Weights of a small mixture-of-experts language model, trained from scratch on English Wikipedia: 12 experts in each of 13 layers, 128 SwiGLU neurons an expert.
Below are experts of layer 10 (counted from 0) of a mixture-of-experts language model. Rows are named router (the router's row for the expert), gate (a neuron's input weights, with its number), up (a neuron's input weights, with its number) and show model dimensions 0-191. Each number is 500 + 50 x the weight over its row's rms, rounded and kept within 0 to 999. Numbers have three digits each.
After each expert's rows: "comes after" lists some tokens at least twice as common just before its tokens as in all text; "mostly gets" lists some tokens that are sent to it at least half of the time. This comes from a sample of Wikipedia text that the model never trained on. Tokens count by the router's weight.

# expert 4
router:513522430466508471552576391493475474464450489426472500543508427500497623477499604563551477533531574479444597431570521574484481498475526514446488546506607493419476553560539481468429532532485481424494537416565612477438480511446588412469513490457553589498483403531547451494504447453555505580566465505468407478473482517550442462502453548408491548542522466548535495537512571564565468498497478496395517540551557519551559527401503456536516417477676449469431441491543523497521446430555510539561459528527481535455494473461543446472509448548518411517505424517479574549488531508502458422
gate1:520591441605430597515509472549480544510430395436508540474528452462519618500513493506506438498552545553529514454452463388530478513451497518442556480505474548460487462580572559465501559503427465463498590538496491506523401514497625510498493505463509506442524526496587520415456538517501498508440567548390531530455466468472419522471465404524548552457476446511537537489506575438553583462529422509462454382448495535542521502448483463514498449442524499427456464402547471607473567538528490603442531471416494457457588440526522527540469507497476411458475501541488612588497570438510546413
up1:517513412423488479502444533511515485466551402528509572446493523574550548517491567518488423505507486552488495476502486522494551566574413498456569486509502562510515464484487573556526598506442521496499409493552510471476521462513488591491513512487550559539441465497522514555468590498560505592481476534445526406446443458457549536522529537439371462470398557556492533557495472602560433382513473532650448482460522475482409422465442489510439466492482378487488486461499557395542499479588511487471518511462506447511394552564444614427494453480621522490596540492547471575516533442509562479
gate2:529482389507505478577578464562551469529471367479515596500513500553520498426541532490475414469543442421515536594544530469443479444462521457357518545463501472502461468587492493423625505528405463449460440489481516457538463469561419496485470593515497432423501444431518480510482575462477554491574456560588486556534439459515501556511590533479585548476494544534485488477570473464455423543461478502360466475466500381461539490509499475544441446514495407525404460464534541552516467468457495503438536609479417529473468422451498442588471542514480459485455486534516413528508548504482449443
up2:657501528468477543470505423491581495461528495523529545429470490482536551520491523518428498583516549349511390461502594484500497428533536555425508583469540539503536552591465518616515501498493547520510505498457570432465555560546503439491572521518448544495487499489456564541466416484488480603569447484530468493507497497510530522628559561531461453463509512489529434511421451530505525528444493370443494476563503489423496433530469445499622549466551399404556412442495498515410458553499549489424499546525384569531455545446487455426496488443580523463484549429473507489484527496460503551
gate3:537518509486459567472552429496440488494440485438436497524494576478475443513457455498519534495543556620494591477557510473448511452488521498524580494533589504441488462421508554486501607612416569522483493556481496602457396470495495557402437540449600610517467479519498520506536534453486574470537502442500459469502534497384425452610502551466506518516487407579546480453518537517475459504473555478575483569514461456449513566561429563516489504561520534462451449423507446450524480445514505516543430394504503509469535387443574426489447438469527476458410519564498640561559505474484483420
up3:559564407491491552467470543472436487620483514514547503467501588457557491511533539543458536503511441457496448625497561553396485514495471501459395488412497484468455574486473461436532468548483492490485376531544544625469539438482432506392555544439437484558468539510492532422479539537517567453465391500492464472567563476463514551419527597497480487400438595409471498540530531487432407458459473457485499531499510604468524420533488487465470480450498519517493517581523494490399516576498472572424515466505574439513487499504467474547554469515461465520457549463563482511632528387458437463
gate4:484464555624483375482511460504411562534494415396501436555552471444583470498579504504465527582482512535469458480526511479476478430449516419545404483475400498463436602456429461490480579543531555531450513517462530540487363522485554458513537532501514572549492555494497557567532359509492529413454457473584533539490476440361538466490502496506492506505489461495446514586466539473528506546481427543511522504467498552407420442414516398499490427473512477473519427506473450423494547554508511514557427582565590524512506488444491561383467491523517453558593503509479493524468556545519518454
up4:576530526566443514368542454451582509509531525525506459550509535512513481517453327466520573499450497483520467451613407398570469572451482582512498510381551472592509540574479572534442478494455515497534533573512489512501555467528363460532502539591587471558465507435504482459438573459517519512440365503499602484481479542501415535568469406451514553539437540494504496413488445461522493493533491477443474645497462609499464466519581564465497544497577563499499527490529559533526511496448483457586447485590488532496493544487548510528422539560509535499489456503492504466484504484462509543
comes after: "0", "2", "1", "9", "3", "5"
mostly gets: " St", " part", " −", "′", "°N", " north"

# expert 2
router:505459427522519578539545449572482468558478630434650487553543450516516536432554472495481495461631450507366523438514583576539507479515473571479473444580577425531497523522479436487484595505622468446607501462575561493459418448436494551502461538480523565588551461488532502473448435456496468588541490506550483436519413435584437502526530521399529554406480505469495471491451494506542523493411454533484565500513538515481449464488497577515487488518571435443443462415474514513559442422562483538437443562532483545468515537462496475474540440514523442510502491559500501471537518499411426459
gate1:448480417542508553476396476558578491521522558445485524465570469466426502498457511475497546515502423470524465543491542389504484430489500521569521582453496529472451624454487385506604533523438486426495493487539534406513520507499530543557505500573561449569632519580510548484434436514534492441562456487503555572442503509492511563539414573492466503488563522587530453513497521455552472581524459550371563522492393411490502539523495506563469587389417553517549532508476525525635552451561517506475537580567553511503461483554466474498515465559578491492503457568417526563501536505476538423
up1:573449495568511581427455565450485524461525455572517489483506554441488435534482487601513446479493525555487602530509529546541470519541469444482482523496482497561464474452503497479389503479543544533498512479585472423635474577500535443547550528443449508477493429455571484508485597516504532513522629445544373529485585570511445445500447496462411472536532511537505604569465498426512527503476549568533598475553483456475514534556473551444550564618509440570413453469424540519480442503495512509482472423474521427472582524563560538495540478516550473542506498431551341469526389523532572491
gate2:527571424447526490401531425516561520510542562519472537463498559524454444505496509571491607600550467589513502422517550433463361563507540495504468535502555498437474506427508571473447490515561579503457486381514576497521495551501433512462483522466490518502490436480623430589567513489462435602450563473512399470535437547570450512524426501423448454572467510487599445523479432520517501488543462486463486504612447441523495558510588552492482501538465470506574422598515513461490440567470495512551459495489533477508560510548483493481476547512530648498434514534508488561517588513567416417
up2:470591437531518457596622570528551525454464553466463480436502436497581525523514490468420524489559526519532460580512475512480423523462523452567538473421526563503497477456415444381503484566526432508496555482568489514536396514564462458414482393382507477561434459508414471399455428484486384485504494469381464546511599509506577460440478554480538524421533491518574502465536480403478535534604497518488513497475600392493459552554494428446424568522493475486525500509519570561490540500517558503493464489521485520497433525466549498429465447516456474526500464565513544458493498500540423376
gate3:558538529498408613485473503506483537530524432506518631528501545495501442520516472535478486425511502470488507539535636471496459505473468527508403489634546498504511557459525478503516524570475538453523459382435617557502411457539516459450505563422517490473533520415456524482453496442462478562535507411455474454518462506512529498471463447435518551519402477545438419486431545520487474515437505537434543504529544519522507452447452457435465453401528478567631496500470516574445512496509539488507415492539419555415606579526523436587542493476400468501561531418492387558460500522429588550
up3:477439497599571394513575584470465519476435567393519419499380498465461481441562529536507478439503566466393488527499379530576473540477507459504564482428560426483524501467511518482544483467431445529468469449490498498571434510443520549531563539452501471536512396566485614503569519539504556523515562412471483670572467463474453509636450514468399450469485461495489493640516553483499484492540495516412479505517463521480496503479496500435437425566482608525495516466575483518499441486565557520574525473527542460432546418500487510549527475530487511568509517560546467561447472521472532474
gate4:492456537519504490481510419498424420510472411508582496490538408410457509559488486533479458475506478529375464487498492416532522559441589456440494565526467490491454456465482457418521549547438564445507445510459471544475453491508504488462449450523515435579365600558523525521504500433498540497517488444483523534573514535554574532544500646491557427492430442524426472514501478436542502541603443546480470354472474590467496549543460541465539536494632585463460482554595481468491540527558507535470513536575422469446464450478488480437501422585513410453518543493590535591484511460479451502
up4:398535555578455479507454576494453508445493476522445520490467644507484500467531522539579463471554528555452461520522428477601547555474440554600603471426486508475609529463446557432445517461537476479415623488489554538507544540446541450425404497498607519527520555494529438518530532557513484493535506423458475517493491557461425434444464421488447587415498583459524487564484457551427516488586499402475533490490511476456558525506523506433413486459514586461587472441482493463433524477559526479474491518568510482519512453497455448548605529524514669558463595539480524517491489526473501515
comes after: " |", "|", " M", " D", " P", " d"
mostly gets: " stud", " ne", " dec", " can", " Mar", " acc"

# expert 3
router:551447467557461515568534474516547426511539521436478386488534412469486579385582598504514433460553570522467462480579568530441527530454496545431481543495561537487494461482529483453522482550528481465492504556552624479458508513441537466570455430460514546511505460610543445439467435518468497398517487583431504470458426484539416452499563480563494547455489419492547485454453533549507492532449404498490540495534589548476559568425502477456632428458524404568549446528460547541564488467508466499492426501493524523482550448498669470492558467481519485502528434496517593465519463497446401432
gate0:470536415524521437421502451543543441510459497502448514531446591541492502399486497450455540512591517489508498516554626480491377431469492519548422454552607550576536422592482558489518527580536443476568505451540477526425539440531451530501474484484586466557558495512511540556428534475469597484413465477401545433453445492521424554509529517442487445419556421501604556501495551474554449490434447496497538503464431488534526539516595478529525456490496532454462542567555564563508536465519471501436413599515486592562410443471469540499573454547514467523544479518449585540566554543484543421
up0:583516424505422446475508548507526545452500512448511546484487548445541529535487447451504521462531585482514493515492534571499404482504471451548500505511550500528480467458428410499534564416505447533482528367566454511458552586531421552574538484588451527453542462545521522551487447439476456506453493521464519482325567553426419430497461526460530640528555567473472475409510629519388488504495521547448551480548508579550564481487494383446564479497510546591397440444504516509416521474479512521526499421394514415541473581541520418501533466487492498532494505533545438496477515549510556474
gate1:471521482575426519426412530551531512519522483474445490593509460508469483436566538545503547502487536498498420556568546539416522486503608566472532569530518513500503500509446418517509500639490598426500451449471479499544517482513486473491534504566583559615502510520519497546484457510500574417576489474522514494445452417499531412584503440538455451423557489439544514512508493507539409504453461487487497536524499520422454538484525536485654506433461450431440442489500474518568482465541474521502548441430492607552482509631514503421419511463583431521554346545547454480532529408449493408
up1:597411535477437523494512431574431586483517504576553423487457494479534446572490506458420383528472479497547557570453545471527417549410591530421459469488435479498560470504537480514450478541468475503456500549484542460543492465594477536496441538512538336486489535498447523507452436469556602535490564550468548492437528460446581567471510484481430467569469551458494535526559507485480578497469546566506477542516541613524527471495458442479504400550579450400517556409536546376524512512437537492488500498550534565480484543489426526564581493608459504446547414445511505540479393488502531495
gate2:528486501532444538479417523521496534545562510541556481500448457559512542577565515524550575453580497484534498544458543543507513470507581561463365421551485436534478550541429573548495567570551491371499502502522525440490420465538519589600515472465510462484499515472451477502484536506456529477512501511505480399447390452479457500550460507357416613466580523506564497502426424482456422529488404530515538504510536484416478537525531540507545410457507540533436499473556653475563475513531506454527476508464508589527461487526613486496588547512541503412446526457557468582578517497504488389
up2:570519455476555552499456560403546524614557525380515526590491535548531561502502523507458468433439471483520548501562523527491498540456606578459456469590489474444403565495506520524465493533498606506523480566441571511439497490541468484558523566540500537592511456465474558452515466557513440446507550519599539515428492557546471414510456516505559510450382518580463497461497525436433484502397464530488449542432642582414522472501467424511542512525455553503469501460428551500572471576506495501441428434548545481475588388553544488549556492509478481503428487468459523436417555491569523421
gate3:513474383578505485523499557526502451483507468421555509476512492539544600563454535480547447495379530419510538513483569422466509488373570559499490586525518532568506518565476522486486434466505547451485462531527482422518480497556452506519484422414477508488469460517445516473491551646487513492490429444544471491479370575441517469508520545556563545398441550560587553423506478457495377414548432522431496488504494498476504476565552462429558430509514568492426508515502519572563402499499494501510548443476498604438534504513564584498479447444473397484464409555543429541410477503491508560
up3:590527511461477517500519450441488525488518490518525489514474459478481433538561475523552440466508593513529488518432550449457536438531492512472499454518434472527558471525489506579529533513500450641542530533452528517391492453527415421508470463579546499569550402485499464544603466533447502454465438343491377582545471480485500420476551552557482466554590516538454587536561444434521548515442491479508546582584467528483474450504511463505470562587476460553485495386515614436475593669480519554530600523446527532488448422524494520498486502509525473438447574492441463503534506490458430545
comes after: " |", " ", " L", " O", " G", " l"
mostly gets: " un", " I", " Mar", " her", " ar", " his"

# expert 9
router:486432468568542480593560446517479499481563562518534463521544453517540586499586595555610432442525514541495511420555476518508506485552507541434465526599547450514462611537632463414450472522491414405556541393561460484503418459510544454513439450445573541493580475484519514452447501424529529487534434531492505411511430482528492489506496584488475535457572448503538492470495443571531496471490487464454535601581575449395513477435568461596511485461523445385450478441538494467558418477484568539491463550471532565522508497461520465395483511511508477485522459531513512449402514616510528529
gate0:484405525524477491501517455468521430573453458453451500575483505512433421490517546459534534495540515478517536578496487551495473565546505483532461486743509468436504564481541497444468442569445412493408495586503460502485392468557502487554471595460552424473509517482473473503478603482483543506389499525526449475520508472451492459502579456531455492474528472418537533409554638480381500464556497499538503502526540504478550498486443494572550419480503631455494505435419552488552507501515510439509475470449491417518487490582506486479482461498600537460491490477552509521571404583436603521
up0:486502487533393491503587601461504546462503421503467471487537539468495580534470482469575486439472558479509603536533414436419456503483427371473540510539549506439491563497518567469503562583493498470486592496444444490457451562491462546557522540487447464479483505523537525505424477469536492564447495461470581540457487508513416502500440472517576521559505448448561510503492633526531444477517539468504414499511603528533540509476419456593424567433510471611588547450517617484487581464496581476424600514442509445524525590418413549545479459528609546532471455415559541502479518468536485491
gate1:525415536559572534464541491460485491452523494455445472508489496444478513463480476456528492417510537577421472417547557464491448428539487546439502508487570530508446462517586483578504510517527514511532444429502525527560548559445498481428532441531445591492493562549480598520570520516512520403618455547571498566475504603494478501391542462468535444491435534547615472524398487347467554485569547431577497563529474392521530430550504565429428481478488428446545465506545524527501478543491466481410586471523429532457529465477412519484469521509460506563522508521481528362404503593497483563
up1:542462388467492533460498512469560486481516529476586541456453548465517489486481533439432529471526467447516429562508569514488426525463476497468538496560553524463465445438417429573517506483560549421494513489477503537484617543474498432496522518551437451492497430497490447622554346524520451524528531643501456497506556504438536391451536572473506463392454501552419507519501446464532447465449513481456417526502517427477580536604516566445474556496588524533381455508484491487441529412513517525490580534486477524522480488452586506474574535441593514559514475554538461413520627449499403531
gate2:536518496576473471486553538480529489431470502500543508600544464459501608416556527536457485553466522470470470564553524463532413409577548532519558466488566538473456490513396440497559496450412558473423484462480484483481594407491516467505558443431494503502460551519424524507390512499527565445552516490570408378448514523457476513517425389568485428462528510503473431566477470532426503490546482514473496548519482617552547446451572493564480412412485510518444536466484637442453514541555468553599539448417473501542517363436534472494492525442550464579488425523546507507503560496511527533
up2:499472458466532546588391428530393570456501539546429464592518480492456475429479485503459518405542473509483498546448457495505525424541536478619492613548568441436505504413450489476564595555537416548500547548458407445414491422487545508517540526435499525549541515476550565555379574440487519458432509472531443586463500501529519485515526519560483472499558437494434497439440470562453528484472449503505570491419477552572468454496520384483470585445480521589514552432504584554537479485499442453456629494544467615492499493551508497501556448532494439497483461443426523599509479539487507484
gate3:509599424517455530462364561490555461480553528423596512601518491448556605564457594510523530478480519487501483536402445517510537425616455448530514536559486552461533549516474523485498593648546449458569389438476435441526509557556515567582520396542555489573464434506522470525516507529447494516481496446526428440410519483465463516511488542481463509601453500498489578605442477508543530412560502418457433457503565541453530559442454568512457414523464401438442507459494501490497531523514595483479469501476436489510510554442538545467542439478533529498473509477495448490517561524434457527
up3:434487626477425519534479474461502482448561465523444495538568436515438507501494538490583454517457561410491472507584500438535585533409518523582669535435425505429486512535539561494401516507528562558457432496485481397496477468563503558491407469436481531480498460516532522492554601546559555535449492469492466422483477503475554422519462545495542488560511437475518435447465466529610472426565474539474554549498534553482508482528546451527591481545467480536454472447543458470424534557527479540629515414520472464536541451439535534506389472509506429510410469397490452448591565505515535437
comes after: "\n", " |\n", " in", " of", "0", " V"
mostly gets: " The", " an", "|", " pro", "The", " con"

# expert 5
router:493498474517453533544568485495409442500476565390571536530503543475541516430573432557567514476514510444475522470544545539543500451445515543474544487495500477507504486494521427476469486518571486418475515488531498465478480486536594402431503515428490553467652472538555405507482427447523521628522473539406537445521452407522464446486561511396515582496492457499583499549511510480521580480486424465490516571580501423501592522449446512546619399368521401477462438446456560496514499477519505470594406521508490451440518559462495553502562400527483431527448464582482569500463428523498458506
gate1:413492510554542526527510533440437550529552562469527474503519539481519474525504442484550417453499465388478475596532492359525472470507481571525518423424515480543519567472494538474458495526494470485497561501492462521517463534526534454494457433507547577526498493488463431429471343560467519514571505566485537488460564515565418530412429447556447419540539541628525554471475536462555558498550526475473441572483604523434509520519476504484544541548461571475492437588513477469477583525518524566517463493573431475591480548441490530467503448517571479393423537643594503520362482523506568558
up1:508420586480412520482558560424412436543513484427556439481469569567539415497501476504561600513429470484497449514462566565527545565493549441530477567479493572488550536501580456445466481440537441446485512487556528517531464448454504563483567470492563467515534460478445521555427591497461534506462459431492569568505545439496514586510556487564524516562656477471484443454525455516538472502557484549395532462445570512579525542441421492502523467507491472520553516561529509560484435546502544505394582385478375400465446578434482489490467467520509490478493552517495641458522517540546491417
gate2:490462467601493429505491505461613498433460365522410540479525515558547536473479485471491469453563448408458501451506475438506573557485552513577431463555454419417557459479445570464513461469394457489521514445412514487464462492540512486424500570438468621475588491444417546577424529484483515554531546577460452462466404465591591564538466508473509525531559447554516456445482559546424510486390484458514500464517498463497501527466535446455487522384518438474503499456450560552523487510494455530452490582508493368435522496505451508578537513559446581525443512547455450473545484467560403511
up2:591404458548470453472492619537447580524421461513502484488542466481428559451510580498523564432553466380503574590459450470443454485481518436432520516480540477505511524565541579446477546530437474529513392419523477499519551414520461467424512477517553452542555544545511514456513512493462492531505557421484501515506510586547567452463409529507494483524411369531521484505513483515467390512537514494474504445558504498525571516482528486478468486496516415521608594614396473458541505592494523558500535530517567445471507611369432516499479479483518514541560506507469585479484463535637462557
gate3:483549548570443411557538505388521420451526471516473553466500483550540460512469514527579444500480392434436488499409456488581481452485486485472460498582485433518430528524517468465485573478525514491498546566513471385472394514530529409593484516394552510492447443558482392444457601559536411525452432535520472422531452467396378520562548557528472451503583503520480508494473518566531559480441475474501515546541498547409535540498512501422527529448519480482445560524473660548515535519520502515439535585470505488585569519468529539419533514596435525443530508435527489484591469528478503534
up3:556522554565537559532451531529452454600459564520475558497462477579511484472576531441445435516480407467465511438500578541558541480505497629491419540569491473584495513491507443498554533510606538483601494483523492471560448554502539503525449516457452435496382466499485467560540414460493424577451566610605523480487496483483530587546540443581476504513558431442528548440488407497473525516463442546427473535562423468491498511557549548482542515501526509496509539506511644481430484555490507496501540451552469472516645510490562445534563446523479493437622456592453475453561408504502537525
gate4:540594521510517497540634516442452407478510528473509461617511484418354460488553429429589556441505429498530475568587511485540408489590468539501501509585483515488491550576496469437506505451505530630409470437505447527458443465454533512435403542371510546450496483448477549528405483395483533596442417523453522453528370463519500432494483469501454463441488581528456423542554530461533472514483464490539475573524482563505554470492544486541529450521470453544481462530476474471389484417530469516508561468494503498537498537548453537493475508553517447478481446401542476532466484462564550538
up4:423490487512474480533514420626396543542477539573459472521503477508490457539448484467547545470467585529465474493461519612405509579479480533558498484380594456545541498436563555456546406484405561517548449554527482474472501450441523471516535521481556487500410510474494437483447545473462459576462477527513475512478480425375531604525455460478608450530491508501407579480448529506575478477548496555527532396519366483510515502597520466519419455543494568530523489428509501559588496518543534441555406475425466521436449510453596410472451467549516529448520500400438472481445507466486499510
comes after: " ", " the", " (", "2", " a", "-"
mostly gets: " re", " t", " h", " f", " ex", "==="

# expert 8
router:470485495517429491558527481548418451431569545452492423491546390383615538485556534503516463483596518431432543499535469459535523552467468501442591590505490496485439452568536477469524498465554509448581605442563562517507428510453526485491521451461434534519584423538474458489410458445557547553508474481532466511538474524492462507461531545427403601432563404511509525505491481476514552460508443492507546498592552503481508519454449524502488419431523517378448413470460584497475507456508510536542517448535537580470536489481538452443476391541480565574497480625532496424431549585515535404
gate0:547477558499486535490503529436505537499494459461454515449503474554569508529472585526554486448510423501460464536486443419698449522514532545449506465457440575380386503535440483507482596459474462462512435584458482523511490524590440458458517450504552506548535555527484530485494587535529442479477508463403507412569468528577550626506585494478534423487466482531458438490552519508523491415515489514404481617508532495463472523452539543506411522405540535459466564483547468519521348484565535501456537495461491513489500506480529473502463392494467456556534492545544603558512426457380487453
up0:576552629473565466548535524494578485458527481533491479467529496439537478446523503475530556499462527420524505526515548438472475445480490466475490524453422501498585423583508434440593494492451531545463504532529546417554485440528448486399478510516549467582542478517487555581469501549562531543525500366476547509528539495396550471468527542497518499479589465447423374576498439564458502514377481426476397628511478628511523536476515561516510516453488471370513493550524633405441520477483466496477507506456400530486490571521530518525469591433497529495525529427467546526524429560499488545
gate1:562421404518565494534493516380464443437502405465524557449601403433442497439481497478533435409468511405511474481488468521495533494439477467516556468555439471475493406539492448506498558507513478477535432544584420538522442489451561520532543504503512490448519519496521529616445557502571563477552482505514482472418482489473431411439549526425520556483575576410514454463579562470495467450521493525545401526557517515532460581589581461443501510597584497502422535483533604452503447527537531482466432518482530511475543439470454508531368425519498548526511457429440502520439539632546478491
up1:481478491486441447559576507454559467476466529475561489470438524476389490531469566562462498512493534551485520431427488443486484552436460491479591498539556494490548489472499482566499415580524506588478503493470468422561553475436611535593514540492612422384463542491476482604464565481524575493540359468418482483522546487573483454454435468452526561454563544527477489550536438453487494492536471517503477450550527584457537519498617550482500531553597486563470510484482467512576484511501450506531510465491473572486493485428474532490540502581621495564535603519576421499488648552493613444
gate2:508486490579566562535483567506538589437481543452561456503525398479492507515531550483492523554526604460426503504489458449575449454555453531499476484506518522458562465556588491467497578465491459571472488501432488537589504439449422426471530525501587540483473439470411582528596551450522453496446457468562479538525472480470389480478551475439487423470474487447545490421497516445491590514565399522471445433485480570673526552549538582455465501435443520496490475476439595545530542500423468514393548475548455539483491516445492519421480434596505541534463521565532546403490607492496531581
up2:479464515450502378503565598513455546527454546515460516490489519519491575503511509507531471538520491505469446533560521578601600458513451601551560523503556423364490453458451459493475474523618583494514490523559555546507538468486503573560522502568587520483438601445475530526460507584596562589579523470481462478500556450439489500513543551537487524516424474491556538446417494492604520486574452519522487524584464514422586525548508552420548595537482402469477517506456472531555568545505559468411560473577461468541472445402503488510450496504645539520554510533532494486438488467555473424
gate3:487477471493546555407508486602461414512516517560500490466552491453518524464567526487537542444473539606504454497487485461463469523477511472543532550474451465464491478539451479504497508506536430497457514367502543521509482426425479610476544418478489521587521511566523547512426510484507501501468466420537547514617435394433543476510551507471421576466407473501627469563538443517570473482513372450554521510423455494505539562408534532564490516562538491459460424457570465489502439463410510550351531516550459501532485531498467533407432527506503436525371604499602496482435428437518511501
up3:552421533548427402512453388474502520524565549568584467519443508447523505478474541480430456507524550484528459494520495489467440500487409573551505499549447526461537466569570512534504453547548623395535526511492502516550527503537482476536549400480471498372596443521543476507480556486488553513494415471463424429461465497550428420498475430577540484511572538514404477570517482581457435482422491470526486543493428411602537432534498483526488569434501512417491544429465461493583436545465473500516512538495430514472537495526466533499413506565433501482456467604512449379619431499525594504
comes after: " B", "1", " H", " S", " b", " W"
mostly gets: " n", " He", " th", " R", " he", " co"

# expert 1
router:490482496573510520525536441566480470529476462431561401458542503496465541484546496527605494485549480417408554472535463528499556545464440525480492523553523520496405541526519528452477420518561445442576490492486520484530441499525594451502480450538524542558504460573566458469528430433510496639523532598519394418518529462515465475423480571534489546525585451500576446482502574508552560426423498433410564431559554466470567485466511528531576500516569425374517424524466591429511455470581537543540500548481385577471483521450601507471507420476485486405436507535526523410473488526456490450
gate1:463553505523471484565602503486550479489420415431498537574526513523451580453473556506544532590605527513445457517502558435493485499522509497527516556511402500497504505394457542521530538542492529566551420510507519551597482490485597510559563602478532453480495538478495448525525533481471489497511507612450540499470472525467519415504554585621543483559454525445397465508538624392544535448543500506507497512490557420492553557532514494455513481427520564483416454490524484596479459576567462552464571575531538420393391552429528553441487470451510525455571449539505532550580545568476515409
up1:406569480495485530529407415441509581428524376485481401464464470535565479558484498493518413535505531528513491469497486559486556591602488462485544538469506508514490415565512573551513537518495478476476495455447440566532542495501496403481539547503504436488401480385466529522494495443516493503443510513478488432528477479465350586499496435525473589548483462525560403493518486483451546497426473487561490446494574448475473504556529441479456421508571470418469498419502460568571579587493462480483470446451446492481498502562527550577624497522545395490467576615479477534585559526480406438
gate2:545469531602482499527512478540474522560599410532446446515530532459469502504531519520598524549473460425447573548511507520564546379515501481495547485513618485475416515503505452422568515493563575468567472418450501495385493499536512464549410452298520493525482447483600469545496524487411463513433552482520457451525473515485501550532498538489518510494580456562511487506536469521484603488478439460529478564517580491503506497542509454465473385438556417467494585509450535493515375494473432463432491477504506493527596567478498558477609526572453482508513494608543489520582513510451394458
up2:584450480482553569431461482532516507461526463510527421471504451522468548440498498535503553566480520488415569491556469436523462531462465459558511455492489398421506484535570413490602560464498503430487559517446424466431527511540484443515504396466515531513519471476547419442512573400481527376554533532582419489477456540424503569535537448566452518492505448586545448517462478520564498481468530456399502561533443481437556486629495573460504497570507496416518515481394562530563401530474503484501591470440475556433504526551581488505514514558477561583534643536410441500507474450518427519
gate3:482471514657438548453567521489463453503505530538510500572517443396495384503527444518459539530523558473454494508574502436523577421555509527471481448474492469571527504423526440491561489585475532487591491456535472522464451403448478511507484485465556505496514432547517583468449335418523487587567463547474569466565459479562484535497553410449521438460489373499496437533481571425494459455504467468534504483637535483444507543465521502433547509430491518532460418435419560567569408583475439534453436510528470500468525568552470441516475525511488503543432480563586486543527494544544569506
up3:457548541489439512353538470480458491477495517552533466494489529430462475422490467517505612563494522453507477506493486471446498345524487574505513487484592490407511471510544441520504485649540455468464429410522455516475521533485495522440555463553563509516442437520509534500524417498527495498560409504495482404597498504501479552460509454459591397546432530494476414600485536600477388481568542447543484532534500474477599510486509523467559522447508495526436435550467467498590512611441425552446518436503463540483496440532471516421394547485560480531479472505567478570531553595578522440
gate4:571549520533555455452477434572533563583478351532547465460498519468486532577558487530570512464397486536431444538544478443480550574517581536510561538481499415579401514601533530611476477392560511505520449476487513539514559484519506505516507489572515517503485490517556387522513470479465514540494489532419566541539493484498434545450551516462586442441454582511511477425451523501485482452481498603396429535615475429493437515561596520465583523511477500617503441493417578549571552471559467559481484512493473491482464507455538473446541547570577420528558514578458485536510529523461519420
up4:376539467614495576448554514522448597464506555477449462480567525522513515517461496467559524564529448514517431460545516474479554477498495443549470499407430553401541516500503522501407493527590595481584406505403501444581565525515608473537531504583491448463440507528552475500492525488598466596583454477546467476434482452536407427574592506499411524469515526466502437465486491591547502471492534443430481569505483485568501532479588492504507487506528424571447565454422502451522524439507520479501549474441510580509470659438567444493550526531511435485508475526576479530607449520486496514
comes after: "1", "2", "0", "9", "8", "3"
mostly gets: "′", ");", "  ", " —;", ")\n", ";\n"